python train.py --router_logit_norm=2.0 --norm="rmsnorm" --beta1=0.95
Below are experts of layer 7 (counted from 0) of a mixture-of-experts language model. Rows are named router (the router's row for the expert), gate (a neuron's input weights, with its number), up (a neuron's input weights, with its number) and show model dimensions 0-255. Each number is 128 + 32 x the weight over its row's rms, rounded and kept within 0 to 255. Numbers have three digits each.
After each expert's rows: "mostly gets" lists some tokens that are sent to it at least half of the time. This comes from a sample of Wikipedia text that the model never trained on.

# expert 50
router:207105088108133106145093154101192107131138180058145170114163158132144088175157090092080125090112130103125156072129116082078165176121127117160121087131117122094152117093172091103119142199142088198113129130074120150055136033133156071169107156147132152131115085112106153159149186120137159200141068135150096162090116098103132145151141117130116162107184135176119128127056109098095170119144134142125113142078152091167214092144140088139152179146148136144073102082164105106146149169159120153127075119170148091110171087094093144169067130125119143135134148176114097134145199132117131067165147101042125113135157117133104093139132095109131100131169139120063093081114157104131137152162126130106076088172105126096133121124155138103150069157116161138138110090103115167080102107128156
gate0:137142140144102118162084090163149137114098139151078153160129122072110144107152127147105158131199165135143094071163115123165122135126162059139134140129146112138101173081147127159108129140163110194144199106126137119166107163106093106136127136204131096076149132156141178096140167128115130143101188121195140124122104089138133074123212179122156137103161074168105122091151085136186085091160146140080145143098094176107171133119112143130125113160137156207131118136103143064106122173113081097104085092171130134130075113134177188110072111172146081207095132108135136157081100125116105125142111167122074060088061133089142178101133114133094112117143113139176160118125121097132153108050096086139090146118101103110134091189108096151161081123029141165123109080108111145163190136156130
up0:086187072121129095137097115155131065136144106180134136146110184074112108138104122111110168150215109131154143126132121132158138137123155067147144144108165085150082149135094129132120152101143162113114143110109179116124126126148136097121126112178114083030114093150121102151117180096144149190119172086121127158141089169141164075145202115086099119125112132162161122109099087162173119100126127151108140136173158180117135173116065098110108158172138146159179157139102149102119103088069050121102138091176106092132088145112169184086121099162172084128101146137115132119076100081119139110122168152091160140103088072080206163148174137141109070109157123121143111106112093127085191138030106055081085163122106100126076118185157134104160113167067171128128121145109154139174172119137136
mostly gets: " century", " family", " father", " son", " brother", " wife"

# expert 57
router:100158152111129114126138179121060171099106165145122101166095142126099148095091102117112181089100166113077174082133097144183144158138156137082135080169182147165124163076201070065101078129086136150158143122121109147106076156075076117184108122092098155148087130125157090090113122140136127106100181155130131144120126156139122075117116164183150111125164165153124076135128149095181138187120135142129129091079094156127136091148105172127112098122134121207171153145135159179133189186107132154133171145145125132088105153130091143110051197115168141193110139141124097135109092075128118122112119078144163166182129128116120167084147170160142115139096160141112114111123104067091161108113156099204156162117129141194170174223125069120146158114146131156148140071143100110133133175141189
gate0:160144083130100104105138143131134153155143114138117123152168091163104143112134123089168117129150068123139166156185113157128160146178014105183132110185133136119108121101128156110183139120168109136174157104156108093155180083130073113150150148087165109123154107074035101156147105054134104100130127122181108198145118166148170115114111132124121110161081121096134160127143120089119142207129144100135116077088165108084111142132175161059151170112106124090096149168137165157136126078124167111123181146071069088169135155104144162111133157107119185106134163149137103121121090138077120110187114156128192111158148098057116116089111186100133078138084116131106121124144174160104201111146132072115113132130144128140068103130131172162113084148158153145165140135005150141123110162162156
up0:119160144080135109155121099049087107104095204118123128178131113094118085171117135126078147083068113087109130064078133092096148168112117111094103149112071077140124153108134114158133172109122131131075108124129111106173114121128145088110087102132084128108142131170102152117075168157058162078112152093133065105125130110041136117167118125213109093145149105087135129162108170102031113148157172165160158104128131116097132128100119128127099122140100153142135157108075170101158142137104101107127137142085143120070077107136070168144137089147090100130137110093121126109097140144129112035113193121106091119081105141190134110094136107138141127089176154141090101159129102164166139181194111136132067194130096083168128154164119160151125186108074071162124067120186094153147173126125128
mostly gets: " mov", " sub", " serv", " dep", " com", " direct"

# expert 19
router:156113153152143086157172155188050146089136097147184156159129095127107112136136119122125108152112165117169150119130094144151100128082103113119163114064132121115156107138158211105137133106098213077125126104124152133138164112169074162181152117108114204115120090100102145122090124195065131131075097099099125183176135133065092107156147123139145140111148189112119085170167146140142120110133181112165102105132143200148102109110188041167124081112127067109151154129117173176085122092148110152109114066133101126125113179160082109159104137113171076178120141150100078093177157130138137135070118120133086119158120154167132136123104168119133073085139067181111128179136178060087108107127105115102145105100137131170101129188155108119119092127135078108108088069090086117162164115084087
gate0:098160116110138171093118150141092171122100132106115143127121106101222139080066162136133139133092067051065108128156147155128150093122113181114138182115148124135097081140184122120166141090128072118116122128099152110176166153125150140164159152050105157121125096130129135173090124106180093151112095136166110114129121094119139136141124118076149095162109153152111090116116139141141104089112156157134126127151126126117136124142092146174079151090060064161151114115134107146114231200149102153141149065117100152098105194101108130129088072153133178173176106149113160196122118150105130154171130053124158209172082110082121151170141176154068161143123146138139101112171138120113133140142087119097093077145098175148117152134123084134048128119171198124158112156132166098181144148147211
up0:123153128150146109116155127101178167127149085155098078100174113175136109136144149133112105088224137142093176107086092142162145135150136055164204077123177087099129161182113116094066122153178124152140158097159164102151154103105162071105128203113094107162095123109114143112214099126152147117133127157065069104109151151115123117048074132174122158120093095111165150104131105187148118131150119071125137099138189165131104137166139154124156111150151129086059102089118045138165081123066080094083082150202155121175066127126130080114100160119111105154101159150199167071147099115116082135122118133147147109108139115083121115136073138123141121133166146142131111110141091147096068062172163137131109154132141101072100126143112119108096126131101074101111130190149140137102125136123103
mostly gets: "ument", "urder", " profess", " fire", " cell", " wood"

# expert 26
router:088145056134126089164169142079140136092146164135092138143146107151137107147194163137158110163152090200089122085156151134090079176176145135158091065136128169104081136105124141046114180135169093112108129135101188118120179071126184150166119131192174114116105078141082146133111113147121127122207056138154120112151112070119149177171147135089155178112136156152129131141114201166074089126170133126140145109164070119147093127171103086106107086150090158076087140090113102176167169160139074128110166169155083091132167119067146140103131136128147125148126090072104119078088153135121144114167172142128148107149122194138201139081123182079120098091129126097139108110095091141133115203113091060093125121154125141111090134120147141112131146163082100134121132188116109155156119102110150
gate0:164136070140146137161102075144116142126145118110079094125130073143108057125136125063139105088098121133149138164126090117168107118077124122124127094123133079093150106094186136070125042196161105104165104104115078145147193108110130133129125142127084120150124163133111148165109164174137128173171143103095134123040098141147171139177178108110177051104142088130089071116129117087142139134123106117129099116112137129154118139134117098093154108121147102147077159118146114182091090114149104084099046160141103084190023148105096140136092187157197126127165138118160114133123110114134076154094144076132134093135160145169125166182090096156191149117081162119191149200142100088126175117100132148108126095124113097093126166152111089147143114148154137158091149118132207163124192122179165
up0:132156193062116099092102185130088111175073164098117149076123201102148142096168124178095127154211129121175140088105153173157140112164142150132139163142120129146115088151077142137157173067067108136140139164098157145150124153163117118116113168157173105145122122106121136142121128100142125040138139152110147147208128099131140135135090115159124143135109134166143157126110107140128117123161158124108159165203062106105163146135081147121101145135136178162179112140094159086171140109100159151131130118120140209073138115166149111139159122140165142164091069129156136137090118169124222145210118148122143199151055099078128103073120129095064139145150080113078087062138134085181128118145093099133131107139180207146140076122127159147160115152159149171106139156134077182097125126133135
mostly gets: "′", " mi", " UTC", "°", " career", " sq"

# expert 52
router:181110140085109162140094137166129147143076131124083133144135141146170138139173127140127149135105106107089199098165114057110161092146135157150165171112143112157169136107128105136065083123150126119111102144141056135096107074105102125169142135084112085162122078122110106191124130095133127158187085174134126214132165115118123147138111116153152120075188112127112108100080133114132147133084184173168127147135155065134112072200097079117196140107210178094143126091157140152193143138087123169142097116132154073109111109139122092158169077136152114077119131164118106171138136167195142104189092158063072129168130156074061086105083120154139136123171164141161152123156094123109149186162177152124125083092203108096136156099136090136141110154138122091124135125187150175082096149120139
gate0:173118125119148126140191113120164083147122073156155075171109156097165108177200057084142151133139087157137130161108121135091052146118134162150127106138192107116117163109174209108105118161117154176086076170095130090082080153154112096128150157163110048135156170147141070142125094114071076119082071150096118120099053174122125104119136118102179117119110130126097129104078154171069116081116121105073124142124129105099067120118144118102158135094176150127112148129140143104123125085150127143109071161097121084140139145134030152151097094104107156098089118159106101194163154167152166105124189162193130130119147106142151141103158134127090164114161110142110124125094114111082151131104137068142120140138204105101168086177125068129166135142174153152176114120158073123155182168141133
up0:192090182138129070127194130082177132181080152070173092157195148134159196084162114104147147168080169111111115116105133123067116124129156161105139133123183146108151145103145162090145177125113141097088133102104076098106122085154128159139168116170131115164121140126093086169137092129097099159085091098083126092139165124096132069126072076104148143179128155134065098120094160128052130101142119098085139114126124147105164126102109139113185155146137099132161110137155201145202156116149103131128134148099118034121133122131059124131089120107071100106157063135138140164162159151128150136142198137153120100137083086150174104099144138088071099140195118130114144180189129108106129108086150098140192142147182151138150124188143116162115116170125112137109138141111183106113196116136190
mostly gets: ".\"", " Cup", "\"", " Championship", " tournament", " election"

# expert 48
router:128113142156114145089126133131147127102142164120088160119141038163148173154147130140190120162133160234082115146122151136100049200171169117166098100106132149128089154081095107119099128118105102158112128159140172115109146078126183173154144122181148093099124094162117156151095112129160136169175080141174091165110144093088108161139093135115103161128157145157107150100067189116091098114159154156128132161124096089114117110166103094084132118141096127117132171117115096161149181133172146112050140103146158141117084070093212111151080063182121092126105064123098110100070083163141137090202140156121144134091158150080169068129124085096092100135152148096130097185116057109142150112133121086111097107157135144104114088107081155152130119170081114069100096168130126167089103097140127
gate0:130105142114149089180115144124126123135123139085122123142107176099083104129184139103091068141172077134168107170103136079117177130143165113110158174101155065088127091127131118150144124174124110090136099098126145154079164120118139080098095174219146160095074104077159063129093140121175153170110203123064155097185100140106131157103074098190117074066146130127144146098118151136103149149144109091082129114146086131090088104156140076089131111119140149086109132129137077082104135121125098107131176124159077183130226170108104128157109093187115145221206094130162147130142123113148090109122154150159090165078109157090140152134168154129159159149094111058117090155124098103162108144128085131158105170137057109150108123088171164087150110132112178147100166108092102142125137106094128
up0:133093111111154106125173177124150119141128212130154147121125160093094133205195102152118107088120076108137123117101104108109153158110080137065157214108176092138082073118176116154100136062128165134092120091093165146110160140096142082121099154108071123087092097183168081053173142096078093197114137164096147163173136189161090105170080100100121165114135132105144165142099147163129169143062100114122163140147114157114124137125113101098114115133136159094150134164119143156124111116127127123137160110125118141130135075096111211096087118160092127144072077135108138203170123120141131117141098100139156189156113134081209125122108157102101068128107137104186126176107097091178140125130080138147067138079126076105153099138174172124152135117108143107179159097136117103086125183089081
mostly gets: " Votes", " %", " Result", "7", "6"

# expert 90
router:075163174160150099131155118164176110190161101059167081097141134103088114157130182082121110117148158075174129111130162172094088168100140150074157132149119085104141158096123133147150160123109102209113100140142172084116124112103114164107154151158086143068165142141096142124138101124102108070138121134203102104118112182141098141139161135098200147109098111084131077132154156149105082171133136142112088070138124149136167169124168122140106125154123147115167145087156141131129139160123093135156142085145086158080110145149129103173208067097097167085104155155117198121156067180111149109155157083202118169143130101158145114104164067096118134129136127128146164182163136088192113103068100182125148067175150118171171086107099159091083116140187131149096156099082078117136109155172144
gate0:136117099150102124083173156124075091126071102129070124188118123126115143111115137157117172112130097148133109070119131106121108114175169167086109101139152133140039081170079145133130074106070089111127148112110110211098165122140129121148184133109164122070137165193134129095082174154081155146165173120151080138143088105148185170077124188105106196165145118102106084177139122091141158101126118154128094168128152119161128101122103108127108130121134098148178179100141162086146184111107157181186111133109100118120169150179094129125204128115140170156110165159146139142179155078148139129056125080117067169079082106100180107091105151082091152141164120108108160117111113121119139162192122130049112134110074164124116080108127112192125143103103087114093145125135084126114131120096209
up0:107198152097135140133090113096122151101134119096098141136082154139102099102153158126095124133095168082086100159098160124066105104141126114178150096090136107071122145126101141097145191135063139082128109122156169149163146212142135090134137132120121054125110167138126093132082181161084148103110169101091122150074152102080115137139151111112165147122089056165146170116103091109156154134128169147103155153188064165137157118106116120134134111105142127127133081189191129165154098089143127149072177068086099125162049165132168106154134070106125130100108094145049098101222110085114098080145105121151118163131189158131083160105105128109168118132175085155078114115136142132088209109164087074092142112175095145145184135154103094120101148154167169108159121113095139098133165167117092
mostly gets: " a", " an", " several", " new", " large", " largest"

# expert 32
router:170093118180123164114092183179068116134067132113152144097081076110153127094155097122157128109114128192145154123086163144140081180155134186155167160172145105127109086131176138127162109141113175089148157148111117099170122105170108161078088093162158156160153105117174094090179174122131153097171104095107180101164116153107156092117060094148146166097107094097157116122143177167123121134126116149182159076139095135125136181075095121114109142131168086134133125179048145117085118068121093091115150117107145183116054099133123134123087157099159162170148115119155151149077123150125177187164108106161114078141135153162107155071127139147058166171116136178082091186165141136134113143140095094192161164150162109120174141147077122186106160126109080105164149109092147179088150141166167
gate0:098115185101100114095093141198113102117144170148116162054131121145063118134113086097167116121040116109172124144180149146117090098092113148060131109148060148183151139103157096162085079134122130141099076126124092082127141164112119146159108138127189172101141068106086082140096106109191151116138147124095145129151150136211108113159138112138091149163088214159115086099134125103132095121093139037133114130116172163133138149174123137121095118141165138145159083123080121158124072128132132151135139178089164092158108099126199114082128172131111146123095123139162152097130110056113040147140159119136129132170116160145172107111138127155088102096126130205154142134152097102106129119158108126098116183108102129138122159185153067170204123181103104137204087138129124160115085083157155
up0:164145067154139148160156162076127141135123099090125109187101137122189109127148157158097126154222140172056161080076139115123177119151135102191121145132190099090114132153093147085166155132119144111162167115124159155156120103135148107104157114125052089155109211157154160109160149193072096137104110115142111107102104121073156151097130135122158096097162073089123161170125143152116157134154108235124138151124093090123103121099142111131160156102093145102100164158162143114119181121103126093112115087190118179063104164116075133159135116131161116139143130112113104168137143186153205120150122143134135136074136100118068146150109122123178143132122133057118129121117144154158134148093158155140160091140168121132130108088092182090056120074152151120036187103137149085154181172084105
mostly gets: "|---|---|---|---", "Scientific", " Website", "orpor", "enior", " Died"